From a checkpoint of a small mixture-of-experts model trained on Wikipedia: 352M tokens.
Below are experts of layer 10 (counted from 0) of a mixture-of-experts language model. Rows are named router (the router's row for the expert), up (a neuron's input weights, with its number), down (a neuron's output weights, with its number) and show model dimensions 64-127. Each number is 200 + 40 x the weight over its row's rms, rounded and kept within 0 to 999.
After each expert's rows: "comes before" lists some tokens at least twice as common just after its tokens as in all text; "mostly gets" lists some tokens that are sent to it at least half of the time. This comes from a sample of Wikipedia text that the model never trained on. Tokens count by the router's weight.

# expert 1
router,235,201,192,223,217,164,218,232,151,136,249,191,276,190,194,244,243,102,205,199,233,243,218,206,190,175,188,247,156,171,154,157,262,219,123,184,228,169,199,215,93,237,189,225,150,172,280,186,200,220,258,117,189,186,166,221,220,227,132,222,207,188,182,209
up0,209,141,143,256,201,202,201,236,239,311,196,226,182,248,147,205,281,300,224,227,120,207,199,223,201,263,215,169,207,194,222,176,302,206,219,195,209,192,146,193,148,217,205,224,240,213,191,244,249,189,243,195,221,235,138,254,173,194,254,257,164,136,209,196
down0,218,175,159,220,157,215,144,238,206,292,213,225,174,126,198,158,209,243,182,210,260,121,195,203,302,262,227,143,234,213,259,195,188,191,115,187,206,185,148,236,186,230,215,215,306,234,233,212,204,195,102,196,205,169,226,165,186,245,170,162,288,136,225,163
up1,266,202,202,169,193,229,164,167,247,261,192,217,140,155,169,212,167,275,151,203,250,151,136,217,142,214,171,235,191,129,214,159,209,139,231,161,204,231,175,225,218,187,229,175,221,201,267,149,104,222,242,165,205,189,209,302,176,199,254,215,190,248,288,182
down1,101,266,183,156,264,219,195,198,201,175,204,193,214,240,202,157,170,217,236,203,231,165,200,213,213,228,220,161,186,211,134,190,177,218,161,199,188,218,135,244,268,191,254,244,248,243,189,238,186,187,267,253,188,178,184,212,185,191,157,235,171,179,158,146
up2,143,215,179,305,173,180,122,187,200,191,248,228,154,132,186,159,187,91,243,196,283,188,223,291,204,159,219,173,173,270,190,188,198,219,218,239,217,196,252,209,266,184,197,135,201,156,184,168,203,230,254,136,190,175,256,257,212,237,167,206,142,171,198,122
down2,206,215,142,210,255,155,204,155,165,109,213,169,211,262,244,265,285,248,197,150,170,175,259,256,223,173,220,230,119,227,231,165,171,169,227,200,207,168,233,127,311,247,230,234,205,240,182,151,245,169,123,200,172,199,128,179,202,175,170,133,207,218,190,201
up3,148,181,181,149,221,163,202,183,147,151,173,196,295,171,220,212,109,204,301,230,199,250,181,250,235,176,165,290,246,147,176,199,188,243,218,268,238,158,185,244,235,191,158,195,189,236,144,201,217,170,200,197,252,237,176,255,154,240,232,219,219,253,150,145
down3,192,237,158,194,209,135,219,185,205,192,198,280,160,182,158,224,264,252,237,198,224,158,187,218,139,200,192,152,211,149,187,205,176,297,240,248,188,204,233,199,265,238,205,168,148,189,149,255,166,137,215,155,148,173,185,188,113,194,187,163,174,186,135,223
comes before: " the", " a", " to", " his", " that", " their"
mostly gets: " to", " in", " on", " from", " for", " into"

# expert 13
router,198,153,237,205,173,180,208,187,211,194,166,249,169,238,134,231,202,174,228,240,200,177,182,176,176,220,212,220,188,207,162,214,196,220,238,93,196,160,174,210,207,188,175,190,87,184,187,153,244,223,219,196,159,213,191,175,115,167,217,181,201,166,121,179
up0,224,97,219,214,202,250,218,210,206,169,205,201,218,195,100,215,187,188,216,298,235,171,220,147,210,257,161,184,252,159,204,203,177,209,189,200,187,177,214,128,161,173,165,213,206,234,205,222,161,231,190,205,208,171,240,185,187,217,264,188,225,238,248,246
down0,188,194,187,212,172,176,233,164,185,188,192,256,197,133,187,258,171,256,199,223,175,199,267,240,205,215,213,126,226,193,246,200,185,278,242,203,170,254,136,280,174,189,252,166,227,151,181,282,209,215,158,219,118,174,221,218,121,215,283,162,187,188,263,212
up1,226,139,141,249,165,238,197,215,208,194,142,208,172,185,237,239,171,150,249,141,224,188,194,158,170,245,144,209,203,176,139,225,254,200,194,226,251,275,199,190,201,172,271,189,182,223,206,200,208,129,222,182,217,150,228,233,190,95,176,251,209,234,211,195
down1,201,151,247,226,221,229,230,231,166,132,192,263,195,163,200,109,185,179,211,204,199,213,235,197,143,147,235,277,120,171,251,224,225,176,140,211,149,194,161,203,256,234,222,197,227,212,162,200,179,139,284,201,195,136,213,136,198,165,225,236,182,222,241,206
up2,289,203,263,241,174,207,196,281,185,199,158,164,134,126,187,173,280,206,198,246,236,154,196,164,241,229,173,257,209,141,184,138,236,150,129,179,244,164,224,174,196,194,205,163,196,244,198,235,141,155,172,238,149,233,213,151,176,254,205,171,196,221,165,222
down2,192,254,235,138,172,173,192,248,194,239,142,264,134,177,193,172,223,243,211,252,264,246,162,140,217,181,204,139,213,227,177,117,211,283,190,188,230,212,160,220,135,196,154,168,267,283,195,222,231,210,230,227,194,237,189,155,250,291,243,276,198,308,164,152
up3,226,151,146,245,153,164,179,200,215,145,202,254,190,199,154,191,174,116,182,244,197,232,205,151,206,248,179,242,218,190,250,206,235,180,240,135,150,183,204,233,196,173,104,175,173,104,217,189,185,201,145,224,236,245,179,173,198,227,203,171,174,178,232,228
down3,183,251,178,150,243,96,211,215,295,163,230,152,157,191,234,190,227,138,174,212,145,214,273,303,247,214,123,192,215,172,137,199,142,285,213,151,213,219,245,225,210,213,191,222,222,193,238,211,209,162,181,178,161,189,196,169,203,196,162,145,203,159,162,157
comes before: " |", "|", "4", "1", "3", "9"
mostly gets: " 0", " ", "′", ".4", ".0", ".8"

# expert 12
router,191,148,214,152,164,166,251,227,179,202,195,227,212,216,124,143,173,245,220,217,188,220,161,219,117,295,284,237,142,198,160,198,191,194,225,160,241,190,174,160,145,155,215,257,146,123,250,193,189,196,177,174,231,196,259,195,171,273,188,230,205,175,197,199
up0,207,129,208,122,217,285,117,152,158,213,191,196,232,203,221,258,180,201,222,200,213,182,167,195,176,262,206,243,240,202,249,235,255,287,125,160,126,228,231,256,233,109,190,166,198,228,147,184,231,237,192,176,101,197,216,206,271,240,190,243,179,195,190,190
down0,209,232,172,196,172,229,179,194,224,123,201,224,191,207,165,237,193,178,174,150,211,164,230,155,234,256,147,172,181,197,124,225,267,224,207,184,183,157,193,193,153,194,172,186,117,255,235,161,173,210,192,256,242,232,133,164,150,193,166,284,134,217,188,189
up1,198,215,189,193,161,233,235,238,193,221,120,155,251,208,172,204,207,125,148,226,193,162,190,246,131,183,143,173,144,170,216,121,197,211,250,156,104,194,221,214,205,252,255,324,200,186,213,138,227,168,153,186,210,213,231,144,202,201,192,197,213,224,281,153
down1,193,249,215,146,160,203,144,122,234,153,213,277,171,207,288,223,225,199,135,162,244,156,149,260,246,210,187,283,300,248,171,235,271,208,160,186,204,153,141,172,209,168,215,219,364,217,137,183,176,187,213,225,253,128,219,168,187,171,202,222,201,209,187,227
up2,159,265,173,187,257,227,211,213,181,145,212,206,181,234,163,198,189,200,258,205,234,166,177,155,318,240,208,203,175,205,153,222,162,195,225,203,191,158,202,282,215,195,197,208,180,196,202,205,226,243,183,195,168,148,172,160,226,179,194,192,242,157,228,172
down2,129,276,183,227,192,176,204,238,288,181,209,248,201,179,188,171,193,129,239,209,205,289,178,221,177,163,210,193,168,178,188,227,160,186,230,91,211,293,226,260,118,221,205,193,187,205,160,218,221,256,209,219,170,177,183,221,194,202,217,177,242,215,250,209
up3,216,170,182,206,252,216,264,186,167,206,246,240,268,163,161,200,145,195,178,219,153,251,207,228,195,158,139,271,160,184,109,112,203,187,214,127,229,196,231,171,141,220,122,167,196,194,234,194,221,223,304,205,301,195,133,173,162,220,132,252,171,188,126,249
down3,193,189,237,268,157,240,198,136,249,249,214,172,215,197,244,229,269,178,206,130,198,224,253,191,154,141,236,236,196,224,125,220,250,230,203,160,238,302,255,174,225,254,204,186,328,167,189,171,128,201,199,262,149,224,201,205,209,252,171,177,189,179,264,150
comes before: "\n", "-", " ", "|", " 0", " 1"
mostly gets: " (born", "″N", "′", " —;", "°N", " =="

# expert 5
router,186,227,119,227,211,195,204,210,221,188,169,230,209,232,231,213,255,162,182,226,237,276,183,203,189,229,255,221,138,216,144,173,226,227,203,137,272,163,263,196,205,156,263,250,177,204,304,183,230,235,87,142,184,186,255,199,107,219,158,246,228,162,240,159
up0,187,171,160,206,170,155,221,181,209,236,263,204,218,290,201,227,164,216,183,235,191,187,257,219,142,247,273,201,249,169,210,272,284,224,198,142,185,114,176,112,255,141,230,173,192,177,212,121,216,161,182,174,189,194,266,148,129,241,188,129,262,208,204,174
down0,237,216,184,221,165,250,208,176,152,162,158,93,200,197,180,226,165,204,167,223,207,237,173,178,207,205,167,136,248,216,108,152,241,244,217,234,189,193,157,170,207,246,180,224,214,199,139,213,157,198,155,247,213,192,200,177,218,208,231,197,160,217,194,213
up1,193,200,116,229,207,210,228,109,220,183,247,146,202,141,178,145,93,184,142,252,288,217,101,231,172,273,192,269,215,198,234,187,164,205,149,211,134,254,165,177,166,182,162,154,223,166,161,235,244,159,202,199,209,172,242,208,185,289,240,221,143,152,150,220
down1,243,214,247,221,193,226,204,155,193,235,206,219,191,178,168,191,131,214,133,192,180,155,263,203,194,147,210,170,265,184,188,198,266,134,146,194,171,156,203,234,166,262,262,184,290,215,205,220,217,236,172,201,212,181,180,273,197,157,226,161,234,193,218,148
up2,253,156,263,237,234,226,250,278,182,182,254,155,169,143,226,295,193,151,184,218,206,200,262,228,201,180,162,208,202,232,234,190,225,237,201,160,180,201,177,194,153,214,170,255,221,83,247,225,181,218,198,175,222,158,177,239,180,177,235,162,250,259,99,156
down2,151,200,147,142,197,238,169,181,256,170,158,174,191,183,233,223,219,203,197,210,164,208,204,240,242,217,134,199,187,218,200,247,183,207,152,164,156,260,167,223,217,252,188,154,218,144,171,194,199,226,185,206,267,232,232,182,164,248,265,224,160,197,182,185
up3,194,140,211,203,187,159,183,144,224,143,186,248,213,226,208,258,163,175,147,181,248,233,204,182,234,205,192,209,180,195,152,140,245,204,260,149,233,207,232,289,229,147,242,156,206,190,249,167,260,225,254,224,239,167,241,221,211,286,167,251,202,226,166,210
down3,161,164,230,179,207,195,209,264,263,239,234,193,166,186,300,159,220,201,241,226,196,96,177,213,156,151,225,196,174,253,308,221,179,220,180,251,186,194,224,144,227,157,225,191,221,189,214,230,181,130,187,178,173,330,260,222,177,160,170,186,206,202,237,240
comes before: " of", " and", ".", " in", ",", "s,"
mostly gets: "ation", "ing.", "ity", " School", " building", " music"

# expert 9
router,162,213,240,220,149,177,217,167,180,190,235,186,207,186,166,212,160,196,220,246,221,251,274,203,199,175,201,228,224,183,169,185,277,213,164,106,157,196,113,189,187,201,129,200,176,189,213,176,234,161,222,110,180,196,171,201,118,179,97,209,267,231,171,202
up0,230,253,223,269,195,181,146,154,149,181,272,261,153,191,194,187,250,222,180,205,271,194,157,239,242,172,161,246,212,229,224,264,196,199,143,192,209,150,168,228,226,204,197,244,207,240,236,225,190,190,209,201,196,146,228,229,224,189,204,188,247,224,193,183
down0,180,192,219,195,194,208,288,283,144,217,184,165,174,164,134,224,159,140,256,199,214,257,188,224,145,163,254,156,255,138,196,199,242,166,216,81,130,196,213,212,247,222,239,196,321,169,197,173,266,248,216,203,176,236,262,207,186,225,161,161,208,158,229,222
up1,169,272,132,184,135,225,192,204,224,142,199,221,234,220,189,212,214,206,169,168,169,228,237,209,199,157,173,195,266,184,165,226,184,205,152,161,169,199,142,186,198,221,173,212,217,195,194,233,168,228,203,184,113,154,253,133,145,235,213,191,174,201,248,181
down1,200,220,254,139,224,240,220,200,193,297,133,220,210,215,180,160,216,119,148,291,239,208,195,136,267,264,185,174,143,218,165,229,194,206,231,134,161,252,220,154,174,184,226,174,216,166,190,134,192,259,250,188,192,209,215,166,192,245,187,128,236,179,142,234
up2,196,275,194,244,202,183,152,202,128,184,206,194,198,149,238,141,218,200,199,172,181,143,245,222,225,278,239,216,194,264,180,204,202,211,216,178,148,190,209,231,160,242,217,183,180,254,223,165,193,163,170,220,235,193,119,199,179,156,216,204,180,187,134,241
down2,206,270,205,198,201,160,198,162,257,136,203,250,246,183,163,218,229,204,216,159,230,194,141,155,236,256,268,224,207,145,212,193,195,194,174,192,213,168,216,191,167,269,174,209,264,255,239,200,230,253,221,108,232,152,210,205,254,153,225,190,147,189,174,161
up3,192,164,163,203,192,176,259,212,228,177,318,281,226,157,168,235,159,232,167,233,108,215,162,238,206,187,208,171,194,196,251,253,223,263,199,206,154,77,167,209,188,187,218,205,225,181,161,141,219,257,221,247,181,193,190,184,184,212,138,271,163,229,160,205
down3,183,240,174,249,188,253,203,242,152,186,252,228,161,162,206,205,246,169,220,173,144,170,196,177,227,164,155,161,245,203,233,233,176,192,193,178,209,204,87,167,171,168,192,227,312,180,176,160,121,239,238,148,220,183,256,236,247,239,222,179,144,226,178,121
comes before: " |", " 0", "|", " 1", " 2", " 3"
mostly gets: " Cup", " Team", " 0", " Championship", "–0", " MF"